config.toml
d_model = 224
d_expert = 64
normalize_top_k = true
routed_scale = 1.0
lr_router = 0.00063
norm_eps = 1e-05
lr = 0.00196
batch_tokens = 32768
seq_len = 512
steps = 8359
dataset = "wikipedia_en"
Below are experts of layer 6 (counted from 0) of a mixture-of-experts language model. Rows are named router (the router's row for the expert), gate (a neuron's input weights, with its number), up (a neuron's input weights, with its number), down (a neuron's output weights, with its number) and show model dimensions 0-223. Each number is 128 + 24 x the weight over its row's rms, rounded and kept within 0 to 255.
After each expert's rows: "raises" lists some tokens whose logits its average output raises strongly, later layers aside; "comes after" lists some tokens at least twice as common just before its tokens as in all text. This comes from a sample of Wikipedia text that the model never trained on. Tokens count by the router's weight.

# expert 45
router [120 116 120 166 125 145 108 156 134 153 149  97 119 175 115  87 116 131 130 136 113 116 149 114  94 117 123 145 114 149 190  84 133 114 136 125 130 123 173 105 133  85 145 109 129 123 154 122  90 119 154 121 137 121 135 154 134 150  84 123 102 165 106  86 183 105 147 158 122 111 117  83 140 118 126 119 122  96 111 162 128  97 122 125 102 154 114 108 123  76 137 140 134 125 163 180 117 183 156 135 166  99 133 124 175 142 154 135 119 108 161  95  95 151 112 119  69 108 135 144 153 161 146 110 126 119 117 126 144 108 143 102 107 181 103 175 130 148 128 117 135 158 147 143 104 121 128 127 120 121 108 171 112 112 101 123  94 126 173 168 116 110  90 113 120 100 104 106 144 162 162 162 123 118 148 115 128 141 103 130 113 133 108 115  78 159 127 161 106 134 134 152 112 164 129 125 140 160 156  92 136 141 139 147 141 143 144 170 108 166 121 109 117 150 141  66 151 139 124 110 132 135 185 136]
gate0 [143 148 167 173 102 124 134 166 158 153 154 156  90 119 161 147 110 173  86  91 146  83 109 142 113 149 160 144 150 105 137 105 100 133 106 130 104  90  99 174  98 124  87 157 130 106 125 109 128 159 121 147  89 102 161 106 136 107 140 104 165 150 129 128 119 115  74 140 108 161 129  96 100 110 102 142 127 114 138 157 138 122  98 116 101 103 111 101 103  70 137 153  87 154 132 144 126 137 148 145 148 124 161 117 115 103 118 147 143 131 111 188 116 130 114 137  87 133 133 147 154 144 108 136 149 124 118 155 161 116 108 175 126 146 154 102 119  93 125 134 142 119 150 134 157 109 122  98 171 127 162 153 167 125 165 129 140 147 133 126 115 136 152 138 118 128 116 117 160 105 128  97  98 124 136 116 152 112 164 148  84 156 101 151 129 173  99 160 125 151  89 136 122 124 110  79 109 120 144 127 152  96  99 144  93 140  95 114 128 111 141  94 109 117 138 164 130 191 138 126 122 104  89 150]
up0 [113  65 103 116 143 185 105 123 159  97  98 151 145 138 139 108 131 136 145 124 157 107 133 170 146 132 121 122 138 135 112 124 102 166 163 180 126 156 127 146 153  91 151 115 113 147 115 140  82 138 132 151 151 118 107 117  79  93 158 106 104 143 140  97 151 145  98 119 191  81 149  80 144 112 140 149 156 134 114 127 101  96 141 133 135 143 133 168 116 158 114 101 200 160 146 114 140 114  98 103 147 137 125 144 140 150 141 140 104 105 121 117 153 154 138 142 131 104 119 152 125 102 130 139  64 136 124  64 132 114 193 132 164 104  89 155 119 136 143 116 105 131 148 148 106 127 139 123 136 116 119 138 158 122  60 110 108  98 144 134 154 118 128 126 119 153 169  97 105 129 163 124 133 137 101 159 136 128 138 159 150 122 104  76 107 101 147 125 167  96 150 116 139 136 119 135 134 154 152 102 150 132 107 117 159 109 118 144 100 137 110 160 128 119 150 106 131  92 128 134 141 133 169 114]
down0 [153 167 125 172 131 127 135 151 101 129 179 137 136 141 139 165  99 107  94 159 130 200 144 137 149  82 169 122  97 137 104  95 141 113 140 138 140 106 145 138 104 133 113 166 139 126 103 128 132  88 143 136 158 143 197 157 147  99 132 122 123 140 146 105 148  80 124 155 125 137 126 120 165 147 111  98 141 136 158 137 112 107 117 132 147 127 120 142 115 100 144 148 104 146 163 151 107 139 107 134 133  69  99 138 145 146 171 133 141 148 129 128 123 176 128  82 121  99 111 104 138 160 133 125  85 116 172 175 119 142 122 112 101 115 153 117 123 126 141 112 130 112  91 164 110 120 136 142  96 131 157 136 133 173 158 110 130 121 120 135 143 138 100  89 106 163 116 179 148 102 107 139 114 135 113 137 108  75 130 128 150 132 207 164 121 115 136 133 129 113 122 128 149 116 123 166 159  88 171 133  85  84 134 109 155 123 130 125 116 142 133 153 105 180 124 115 172 141 128 145 147 129  94 129]
raises: "s", "/", " he", "'s"
comes after: " |", "|", "/", " $", " No.", ":"

# expert 27
router [160 103  94 147 107 143 117 151 149 126 111 133 104 157 114 122 146 124 105 130 151 132 126 104  71 117 123 129 114 127 176 105 124 144 122 131 124  68 124 148 123 129 127 109 146 122 139 111 118 153 196 122 139 129 139 153 118 143 120 123 142 122 141 106 158 119  92 148 121 101 133 113 138  98 113 113 143  82 123 142  94  51 132 117 121 121 128 100  91  82 103 150 149 124 158 158 137 143 116 106 172 123 117 111 122 181 146 161 125 144 151  82 144 171 129 151 107  83 107 151 133 172 116 138 102 136 116 108 141 155 135 173 109 126 128 164 135 133 118 109 124 156 144 120  88 150 142 131 145 122 106 169 115 113  92 101 127  77 164 137 151 121  87 113 142  85 143 104 165 133 154 133 116 146 115  93 116 114 147 103  91 144 114  97 100 198 148 146  93 144 128 140 130 114  97 133 124 137 151 133 100 145  85 113 126 150 124 183  99 125 168  85 112 151 129  82 167 137 115  96 141 121 149 128]
gate0 [153  88 147 114 140 142 113 124  97 154 132 132 112 150 117 106 116 129 128 143 164 133 103 120 142  98  87 103 113 106 144 139 139 108  98 146 114 126 116 125 101 122 146  96 166 149  91  92 103 176 118  61 168  95 124 163 147 139 108 157 133 140 112 111 122 162 141  77 129  97 115 146 169 122 139 108 157  88 121 119 149 102 115 100 111 141 132 103 107  85 150 109 129 141 143 120 132 139 161 113 110 152 106 113 146 118 120 119 118  91 146 173 200 115 143 132 147  85  74 124 168 168 133 127 174 148 138 142  90 134 150  94 181 142 143 151 133  83 136 166 143 118 111 178 136 145 117 154 164 153 124 126 114 142 120 141 139  90 130 112 142 109 140 146 129 128 143 108 114 151 156 111 134 136  90 137 110 118 143  74 157 118 142 123 142 151 124 104 125 133 133 102  77 127 147 181 135 141 126 125  80 117  94 127  96 118 123 161 116 142 164 112  97 114 149  80 149 152 152 104 143 109 141 150]
up0 [121 111 172 112 107 156 152 102  96 149 150 116 171 131 117 185 116 139 130 140 160 112 126 141 124 127 113 103 119 115  65 138 123 123 111 158 140 161 141 133  95 136 134 117 131 107 108 138 110 162 151 106 133 131  93 113 158 116 139 239 141 162  91 151  81  88 136 128 145 120 142 157 138 119 107  81 131 119 115 151 134 101 145 115 110 146 117 100 128 106 138 127 137 135 117 148  87 148 139 115 143 107 136 128 198 156 117 174 153 110 141 146 152 106 143 127 121 141  85 129 159 118 107 142 116 123 118 114 139 140 156 105 141 136 114 147 122 102 131 103 156 138 138 172 133 129 160 138 186 138 155 151 122 109  74 130 105  96 137  80 138 106 134 114 124 149 131 149 138 125 138 119 155 151  82 115 140 100 140  93 172 129 116 115 145  90 125 143 105 149 129 117  98 130  84 140 117 115 133 104 127 103 129 142 133 108 129 133  94  98 152 122  49  72 117 123 150 153 141  93 108 131 123 129]
down0 [175  92  97 180 124 128 120 144 179  92 101 111 129 145 111 159 148 113 118 142 164 130 148 134 122 172 109 148 101 176 135 131 124 152 122 118 127 144 109 156 108 151 142 139 147 116 160  66 160 129 139 142 101 125 147 105 129 111 145 116 120 114 165 140 109 137 111 139 129 103 160 106 115 125 167  95 151 116 159 152 123 104 165 140 169 145 122  82  64 143 110  86 157 160 128 118 144 102 124 134 139 167 137 166 122  98 114 132 104 169 131 124 115 139 133 132 135  98 107 157  99 115 135 163 121  90 129 136 133 154 111 140 161  41 141 117 145 159 108 132 152 110 119 132  80 135 132 113 124 109 116 148 112 148 101 183 144 104 135 118 123 134 117 113 128 125 135 124 134  86 139 144 133 125 145 111 135 132 138 134  97 141 136 166 147 166 155 138 109 156 183 143 119 140 109  63 160 123 128 116  78 171 106 120 146 116 125  87  88 140 147 107  96 141  91 104 131 119 171 124 113 107 119 123]
raises: "ge,", "E)", "A)"
comes after: "\n", "|", "-", " ", " 1", " Party"

# expert 61
router [149  89 102 158 115 121 106 117 156 103 123 130 108 152 111 108 150 131 126 138 155 143 124 130 124 102 122 107  81 146 164 103 121 142  86 148 123  94 100 154 110 108 145  72 123 144 122  96 122 128 181 134 149 126 126 128 119 132 122 111  88 119 110  71 154 124  97 136 131  95 134  92 136  88 107 125 153  73 108 131  98  86 112 166 127 126 149 128  73 127  96 119 144 161 185 171 188 153 122 119 172 126 124  85  96 140 138  89 126 123 132 142 123 156 121 141  92  89 133 154 124 156 157 120 109 125  99 108 143 148 131 136 121 114 112 163 111 149 142  93  94 164 121 134 104 157 122 112 128 152 112 139 162 124 130  95  95  93 136 170 134 147  82 166 116  98 128 106 160 145 139 148 126 104 115 108 124 137 112 128 107 147 120 101 101 167 117 152 132 120 135 138 141 135 107 106 156 149 151 148 131 133 110 101 110 130  93 199  87 111 155 113 118 124 154  94 157 133 113 120 160 120 175 113]
gate0 [119 152 111 117  85 124 140  98 125 105 109 111 130 113 149 110  62 159 132 134 145 132 142 164 109 139 126 150 130 181 148  85 118  95 184 151 111 157 136 153 144  95 134 145 127 102 140  90 125 129  83 135  97 114 123 128 154 108 174 117  87 156 125 149 134 122 135 125 146 100  94 109 121 109 152 128 123 116 125 174  98  99 116 111 139 149  79 107 154 134 130 105 160 143 138 133 146 138 107 128 144 115 142  92 129 132 145 117 129 183 131 138 110 157 137  82  82 126 120 151 128 126 128 146 108  99 149  79 142 128 146 110 124 120 104 119 148 178 102 128 187 161  86 132 146 171 117  84 107 116 128 123 147 175 141 138 116 174 108 145 107 111 188 122 165 154  94 121  90 110 124 113 146 109  99 150 115 158 127 147  99 145 123 123  93 109 157 123  95 147 153 124 145 139 122 161 115 105 156 136  92 135 157 120 110 158 120 130 174 139 135 138  79 167 113 116 108 154 119 110 130 163 142  90]
up0 [120  94 117 118 152 110 140 101  94 136 121 128 152 139 171 114 176 127  78 112 152 144 144 123 158  90 135 142 111 136 127 145 103 140  91 106 128  91 156 103 111 149 174 137 140 128 146 123 139 147 142 124 144 152 132  83 150 116 130 137 120 146 104  91 131 177 135 107 111 131 134 112 105 138 124 128 148 131 116 110 126 107 169 123 192 142 144 143 130 108 162  93 139 117 136  62 125 121 148 154 136 113 114 177 108 135 148 137 118 133 126 119 139 146  86 169 155 148 132 110 153 146 163 108 143 134 127 168 149  78 138 163 155 155 103 113  98 117 159 148  90 145 177  77 138 152 105 132 160 160 158 125 100 123 124 115 148 141 138 130 153 125  91 132 121 114 144 141 160 132 141 113 129  83 123  82 165 114 109  99  99  83 167 107 131 146  85 147 128 121 138 123  96 135 154 106 130 123 130 128 151 115 136  77  93  80 132 157  98 118  80 118 163 117 151 110 146 131 168 121 101  65 150 129]
down0 [106 153 142  94 139 165 144 129  79 148 166 148  89  83  85 142  95 128 141 103 109 153 165 116 141 130 138 123  99 134 117 123 149 122 106 144 112 111 162 130 108 106 151 139 103 115 124 119 150 160 145 152 111 122 132 137 109 139  72 174 154 135 145 128 143 136 127 122 121 101 119 143 139  86  96 121  97 157  77 108 131 134 130 111 124  75  99 125 121 122 115 114 100 111 113 122  59 126 127 127 102 157 121 137 168 141 149 171 102 170 150 141 136 119 128 123 116 160 189 135 142 131 134 156 151 122 135 165 158 136 100  76 104 144 128 147  95 114 122 118 119 125 160 123 132 133 172 139 173 144 146  95 150 159 116 113 115 123 118 143 142 160 154  76 118 130  68 132 133 132 119 167 115 131 131 162 136 120 101 138 122 123 100 132 106 124 143 147 146 166  79  77 138 139 124 118 168 108  99 147 134  90 112 184 107 113 159 184 130 111 185 150 149 128 107 135 126 142  99 130 144 128 114 106]
raises: "\n", " —", " "
comes after: "\n", " ", " 0", " 1", " 2", " 3"

# expert 13
router [149 118 142 131 142 164 115 129 118 136 109 124 114 116 152 116 126 151 160 148 142 104 186 132 126 113 122 115 154 125 176 108 111 130 144 137 130 110 159 142 132 138 130 101 157 140 103  96  96 139 158 155 163 124 148 170  90 149 109 132 148 128 136 133 152  98 112 113 104  96 149 104 145 128 100 144 163 134 130 153 119  78  89 112 152  89 121  89 113 117 132 126 132 125 148 155 126 195 145 143 177  96 150 120 138 129 141 112 129 143 165 118 174 129 124 168  85 116 113 107 135 163 137 135 112  98  99 116 161 153 153 112 113 133 111 137 106 139 134  80  92 114 128 133  86 154 116  92 151 173 142 178 144 117 106  89  80 109 155 132 154 148 105 139  97  76 120 135 180 137 179 144 142 165 138 117 126 129 110 117  98 135 112 115  93 141 107 153 116 157 124 122 121 146  89 137 103 112 124 141 133 123 124  98 116 117 147 189  90 125 119  86 104 123 138 102 165 148  64  97 106 130 147 106]
gate0 [136 145 114  90 146 135 125 142 161 135 141 113 155 127 113 120 158 145 168 115 126 163 102 161 104  90  75 108 117 120 104 144 117 123 115 122 171 156 124 121 124 131 103  98 153 135  99 138 121 139  84 126 139 146  86 134 140 130 113 150 139 148 132 123 115 118 169 143 163 114 128  91 142  68  98 126 117 137 168 144 124 148 149 103 160 175 143 125 143 186 129 196  82 122 105 133 157 136 120 109 132 103 156 103 128 136  90 115 164  94 138  84 109 160 140  95 132 147 101 140  98 120  93 210  90 106  94 147 127 102 147  85 115 111 124 125 127 160 159 174 112 158  95 114 119 136 131 138 145 124 160 137 115 119  97 101 109 147 131 113  98 116  74  93  78 120 140 143 106 118 175 112 132 136 114 138 118 142 155 131  95 139 135 147 128 129 148 173 117 140  98 152 125 128 113 149 108 108  99 136 126 152 142 181 142 158 138 137 137 109 128 148 108 156 105 157 124 107 113 104 130 141 140 165]
up0 [183 144 153 144 131 124 144 178  68  68 123 142 130 111 117 143 131 124 126 114 166 124 132 132  94 118 158 160 103 126 108 137 149 148 134 158 153 117  74 141 124 104 130 165 128 130 131  81  98 103 200 129 182 134 131  95 158 124 111 150 148 110 113 103 145  87 140 123 164 114 117 138 142 144 108 137 115 127 125 112 108 135 108 119 100 126  91 122 121 113  82  79 152 136 137 123 106 139 120 136 162 111 150 132 130 156 120 142 157 156 107 162 137 127 120 158 150  99 140 127  91 150 166 110 139 137 152 133 118 166 143 157 133 119 130 119 170  96 157  63 137 118 128 113 122 111 113 135  84 141 108 111 117 163 113 117 116 117 136 159 142 110 125 135 178 125 102 130 135 144 130 147 161 116  94 102 142 121 173 154 115 125 152 151 140 165 126  77 139 130 158 105 119 157 125 117 144  64 149 105 107 131  68 125 100 154 124 102 119 135 160  93 132 123  63 118 135 128 111 138 100 115 164 124]
down0 [124 182 139 111 105 153  97 109 153 111 149 116  86 182 115 139 139 119  98  56 125 126 150  93 113 107 149 143  97 118 115  91 110 118 134 151 120 111 135 149 134 107 139  87 106  88 133 161 153 131 141 119 127 118 115 115 113 160 168  93  88  94 137 140 116 141 118 126 144 121 138 137 148 142  95 152 121 187  76 140 122 148 146 144 120 119 151  75 118 105 136 142 133 119 114 134 170 140  98 125  89 129 106  97 153 103 142 169  90 112 144  81 118 130 137 125  94 168 135 113 122  73 132 116  86 110 110 119 122 107 156 152  97 142 104 174 125 133 150 112 169 143  69 112 123 154 112 132 106 160 117 133  92 142  96 116 122 106 132 143 159  85 160 100 150 152 126 118 104  94 114 113 128 118 140 147 111  98 164 129 148 143 128 174 137 156 124  82 113 118 181 159 174 167 114 132 130 185 111 153 132 111 130 130 151 126 128 132 138 123 107 131 158 120 134 140 102 105 131 122 114 140 137 106]
raises: "-", "===", "|", "In", "====", "=="
comes after: "\n", " |", "|", "===", "==", " =="

# expert 49
router [138 102  86 145 100 120 117  98 142 144 117 112 131 166 128  99 128 149 136 177 156 122 129  86 115  93 134 127 131 165 167  86 114 148 138 147 122 121 126 137 136 151 166  92 130 133 148  96 115 116 188 137 168 136 146 171 109 145 128 120 137 128 148 115 176 121 111 137 143 103 147 100 150 112 126 106 130 129 118 164 113  84 129 115 159 137 163 122 127 108  99 115 123 137 168 177 161 172 129 130 158  78 144  74 141 153 131 112 124 129 145 112 153 173  95 151  98 104 137 126 152 168 171 131 106 116 115 105 127 147 117 138  84 154 106 183 111 139 136 102 106 156 125  86 108 160 108 117 119 155 105 153 135 101  95 116 133 130 150 158 160 136 120 127 108 105 121 114 158 161 126 152 151 111 121 100 110 118 131 123 121 130 102 112  87 179 113 145 111 123 136 143 155 162  72 123 121 130 114 103 108 151 124  86 165 122 134 190 109 131 155  93  95 138 139  92 172 138 147 130 151 123 160 120]
gate0 [127 131 143 123 167 143 111 135 138 133 136 121 146 133 122  97  96 177 142 126 168  96 189 160 131 138 154  96 151 116 131 114 146 150 137 144 123 162 135 138 123 103 108 144 137 166 110 149 104 164 154 125 104 125 114 119 128 129 148 107 128 119  69 135 132  68 148 137 107 111 138 138 141  84 107  99 115 154  73 102 107 118 133 151 123 118 140 108 100 117 133 195 125 107 141 133 129 159  92  91 125 114 151 102 188  97 134 144 144 137 133 126 164 108 144 150  95 112 183 137 111 109 148 124 128  64 128 101 174 114 119 125 153 161 132 142 120 122 145  98 141  84 167 100 113 126 140 143 183 133 107 182 177  99 137 131 147 128 138 114 131 131 148 114 126 103  97 118 129 172 124 136 124 129 147 140 135 135 117 110 134 140  89 129 125 156 127 139 102  96  99 179 162 160 106 102  68  82 133 119 144 144  90 114 138 145 110 128 106 133 150 141 156 122 109 134 138 117 109 122 168 108  82 143]
up0 [167  74 120  80 124 115 141 104 154 127 143 124 142 150 177  91 108 163 140  88 150 185  90 133 125 103 116 154 131 128 125 108 153 115 130 124 130 126 129 132 168 162 118  78 126 153 172 139 144 102 168 144 115  80 146 136 130  88 118 139 105 137 173 118 133 145  60 141 165 138 115  91  98 147 133 129 100  76 165 136 108 132 165 104 167 118 116 104 126 111 104 144 119 139 129 127 122 108 124 135 125 107 175 122 112  93  70 100 158 124 136 116  78 131  65 135 141 106 116 129 107 162 136 117  97 120 116 121 130 123 151 164 113 133 126 114 167 130 154 104 106 153  88 145 115 100 100 101 111 114 137 101 148 133 134  91 135 143 162  91 107 148 123 146 113 122 168 159 121 159 129 163 126 148  97 111 106 139 107 124 108 104 127 111 141 133 139 113 144 129 100  91 109  80 156 133 122 111 116 127 146 124 142  84 118 124 102 102 115 154 140 137  61 138 125 123 136 153 143 107 144 148 145 131]
down0 [125 114 106 123 139 185 170 116 127 183 169  82 145 114  97 162 118 154 132  95 135 109 154 140 104 139 186 141 142 158 138  91 138 129  76  85 134 145 108 137 115 131 145 107  83 129 118 100 162 121 168 132 151 115 116 145 121 127  84 135 129 143 141 103 122 106 113 126 163  99 143 105 108 151 131 128 133 165 120 122 124 103 153 144 154 136 132 117 100 116 127 102 101 142 144 185  99 161 161  80 140 104 162 160 154 152 123 115 163  90 109 111 160  90 110 119 129 118 114 178 143 138 103 148 150 131 129 121 102 116 137 125 106  91 123 148 162  78 131 114 149 141 140 149 135  85 143 139 124 121 108 173 131 106 103 112  79 135 161 150 104  69  91 121 153 134 135 154 143 133 114 152 128 155 156 110 131  91 156 142 157  88 119 116 128 152 126  95 130 154 112 161 103 149 112 129 150 125 129 125 141 145 138  79 139  92 150 165 132 128  92 135 114 115  96 145 135 134 134 109 140  99 181 145]
raises: "ton,", "ton", "ted"
comes after: " |", ")", " ", "\"", "\n ", " November"

# expert 12
router [143 140  90 139 137 123 146 135 124 151 137  94 128 149 120  75 121 143 142 149 127 118 145 128 112  90 123 131 108 143 189  68 130 116 116 122 119  67 185 137 129 129 163  95 114 108 131 114 102 132 163  86 139 148 128 138 112 121 103 131 123 143 117 109 192  91 118 135  95 102 136 104 166 103 110 113 162 105 107 147 119 137 132  95 121 139 138  91 147  97 127 106 105 138 180 163 128 169 164 151 125  96 137 121 162 143 140 126 133  96 131 137 150 139 140 120  52  94 164 139 108 119 133  97 113 110  91 123 158 128 121 137 108 150 108 179 134 103 136 108 148 173 101 111 107 150 131 119  94 117 111 158 120 118  92 118 105 129 178 141 115 152 105 121 132  76 128 107 152 155 133 151 129 122 148 122 125 142 128 116 117 126 118 113  89 160 107 161  99 137 135 172 119 163 115  95 155 115 140 104  82 158 125 136 128 145 170 179 107 131 134 114 118 154 121  74 124 137 138 126 170 129 160 140]
gate0 [136 153 145 139 114 132 127 138 127 144 174 122 105 129 124 143 168 131 155 150 109 129 139 127 106  85  96 111 106 145 108 177 131 115 122 153 114 102 149 130 152 111 140 103 161 154 101 139 118 154 117 134 118 100  95  93 127 149 140  95  97 134 132 108 109 106 170 115 109  68 140 160 134 158 124 161 171 127 118 143 121 131  99 102 116 130 117 140 120 159 118 119 144 124 125 120  89  88 101 140 112 157 126  98 127 141  96 148  85 170 120 125  83 131 155 163 124 103 139 155 130 189 158 139 114  76 115 120 113 116 140 156  86 133 117 161 139 164 117 122 130 121 121 164 127 195 113 108 124 132 150 146 138 147 126 134 121 123 154 173  83 149 118 145 106  71 105 139 131 148 128 144 143 158 133 149 120 148 198 153 130 141 140 127 140 119 104 166 110  98 141 148 132 134 115  99 148 115 166  89 126 157 104 126 112  82 142 184 125 109 142 131 107 125 171 106 166 106  97  93 174 137 141  83]
up0 [126 101  87 101 126 140 142 124 129 151  44 126 170 117 136  89 102 119 146 114 162 121  85 144 142 143 170 137 163 109 143 107  98 142 140 136 107 131  92 116 115 114 115 135  79 118 175  92 119  95 164 161 137 112 161 130  73 114 106 132 129  98  89 113 128 138  82 109 184 139 154 114 117 112 154 118 102 113  89 129 149 107 137 154 127 113 140 119 143 115 129 160 130 175 120 121 178 133 109 113 157  95 156 143 118 139 157  95 135 100 135 116 155 162 111 115 152 154 117 131 151  67 106 121 124 179 134 126 159 135 132  73 141 104 121  95 122 119 119 158 150  94  98 101  89 101 107 163 118 129 118 129 103 118 112 145 138  88 106 107 152  94 126 115 139 149 161 118 117 113 116 122 111  87  94  94  98 108  94 138 116 129 120 137 140 153 134 137 140 149 124 110  92 150 114 144 137 153 128 156 136 129 182 102 124 139  88 101 165 135 138 152 135 135 101 116 126 122 135 149  79 147 135 138]
down0 [ 94 202 124 144 131  94 140 126 116 103 184 126 107 131 100 155 174  99 129  91 120 127  98 149 164 113 130  85 112 134 123 129 161 177 141 129 106 112  81 142 157 123 100  98 162 142 111 138  97 159 133 124 108 127 117 113 145  92 142 112 136 140 119 149 166 158 131 124 131 132 142 166 163 137  87 169 103 131  99 174 119 147 105 173 146 138 127 119 123 126 124 109 109 158 158 116 156 125 112 161 148 114 145  84 102 171 128 150 101 126 155 143 149 162  97 134 109 115 137 110 113  99 113 115  76 148 124 122 109 110 143  92 116 141 129 124 164 132 147  96 136 135 141 174 153 105 149 107 111 136 152 122 121 130 142 129 104 172 125 121 154 113  78 126 157 136  94 126 116 132 145 124 154 112 126 136 117 114 126 134 151 174 116  99 126 142 142 130 143 141 169 187 119 160  96 166 121 139 121 132 116 151 106 152 113 141  99  91 118 150 139 181 139 142 164 119 143 203 120 149 133 178 141 128]
raises: "7", "1", "6", "8", "f"
comes after: " |", "|", " /", ":", " 1,", " $"

# expert 38
router [136 140  96 165 107 204 100 132 127 156 145 130 123 112 154 143 125 135 162 150 156 115 163 143  85 102 150 106 161 142 172 113  69 125 167 151 127 121 164 172 139 118 125 101 132 147  95  92  81 141 139 104 158 109 123 146  93 142  89 154 129  97 154 118 141 131 142 151 120  97 151 117 155 128 111 178 176 161 126 140 125 126 121 105 115 140 149 127 110 110 111 134 126 149 158 139 123 151 166 144 173 103 161 129 156 112 140 101 129  86 156 134 145 162 139 166 104  97 147 144 148 143 135 129  97 112  78 153 129 154 130 128 105 142  97 116 126 140 141 114 117 144 130 130  95 167 113 133 127 129 123 151 130 136 118  93  95 108 166 128 124 136 111 149 104  46 107 150 146 131 161 159 145 108 116 125 110 151 105 119 118 143 123 116  93 134 111 138  92 161 143 135 131 173  74 110 124 140 166 115 115 145 131 129 134 115 136 195  90 111 148 118 120 140 117  91 147 129 101  95 144 115 155 121]
gate0 [105 126 121 103 145 141 102 134 150 114 116 123 113 167 121 137 137 190 144  83  92 116 135 170 115 131 162 146 145 150 106 137 142 160 158 134 140 148 136 124  98 145 139 105 167  91 102 151 128 139 100  79 126 142 131 161 147 137 139 137 128 141 120 103  88 125 149 136 106 122 127 115 160  97 115 131 127 116 134 135 103 155 133 146 119 174 158 150 119 167 136 175 138 157 164 113 123 137 137 137  97  76 140 100 125 159  78 125 133  97  97 128  70 146 118 139 114 162 107 138 113 132 104 128 133 134 131 111 122 167 126 131 114 162 103 116 126 119 156 166 158 194 123 144 126 126 162 147 111 116 116  95  95 133 117 127 126 109 133 200  85 113  80 163  92 112 147 154 123 113 190 166 163 102 109 120 127 118 126 152  76 177 127 111 118 113 121 154  93 146 122 107 118 143 145 136 152 140 125 119 145 148 125 147 133 124 113  99 101 164 135 112  72 144 125 111 178 164 126 125 148 102 138  97]
up0 [ 96  91 142 116 162 168 112 138 133  72 120 148 122 159 161 130 126 193 151 103 112 131 118 167 102 156 161 115 143 109 107 137 133  98 163  86 121 129 146 126 114 146 126 147 138 137 130 124  87 119 113  95 122 148 153 150  97 156 121 159 112  92 127 129  92 111 119 134 164 149 129 117 175 138 131 138 141 133 154 100  82 172 159 116 118 171 150  98 135 138 112 174 145 148 124 100 152 130 113  94 120 125 110 113 149 145 103 102 140 117  98 110  98 140 149 154 136 189 111 174 102 123 122 125 163 141 111  92 100 171 128 151 113 130 107 108 118 119 137 142 151 170 151 141 139 155 120 135 167  59 112 110  90 161 142 129 166 114 132 149  78 170 105 145 116 106 175 149 107 125 169 157 183 124 114  91 103 130 128 124 119 173 151 111  91 121 144 144 132 138 123 114 127 136 100 126 170 129 118 126 157 155 149 115 165 111 111 112 134 120 119 126  91 119 134 137 150 132  89 133 108 112 139 129]
down0 [110 162 135 112 130 151 144 139 137 146 125 132 153  90 137 156 132 155 130 159 132 123 146  96 173 179 136 138 176 122 117 128  85 132 142 173 153 150 137 125 144 166 113 141 167 121 170 106 102 130  86 127 148 145 110 145 114 148  71 166 164 101 138 130 113 120 124  80 112 145 129 144 155 111 156 163 122 126 171 119 103 153 141 126 117 159 118 119 131 126 104 164 142 105 127 111  78 132 114 131 139 127 157 136 104 149 134  81 162 126 111 148  86 140 174 154 147 137 112 128 127 169 123 124 104 103 136 111 100 155 141  91 132 105 121 118 140 127 136 143 134 143 154 143  81 129 174 132 181  90 107 131 146  93 143 104 142 122 127 164 137 168 113 103 133  89 106 166 148 100 120 130 118 142  96 136 108 175 111  98 116  71 174 102  95 104 143 128 170 126 118 112 117 150 132 124 131 127 138 180 112 158 154 154 131 117 135  64 109 100 105 138 109 155 160 177 153 143 113 116 123 120 121 115]
raises: "|", "The", "-", "\n", "S", "J"
comes after: "\n", " |", ".", " ==", " =", "==="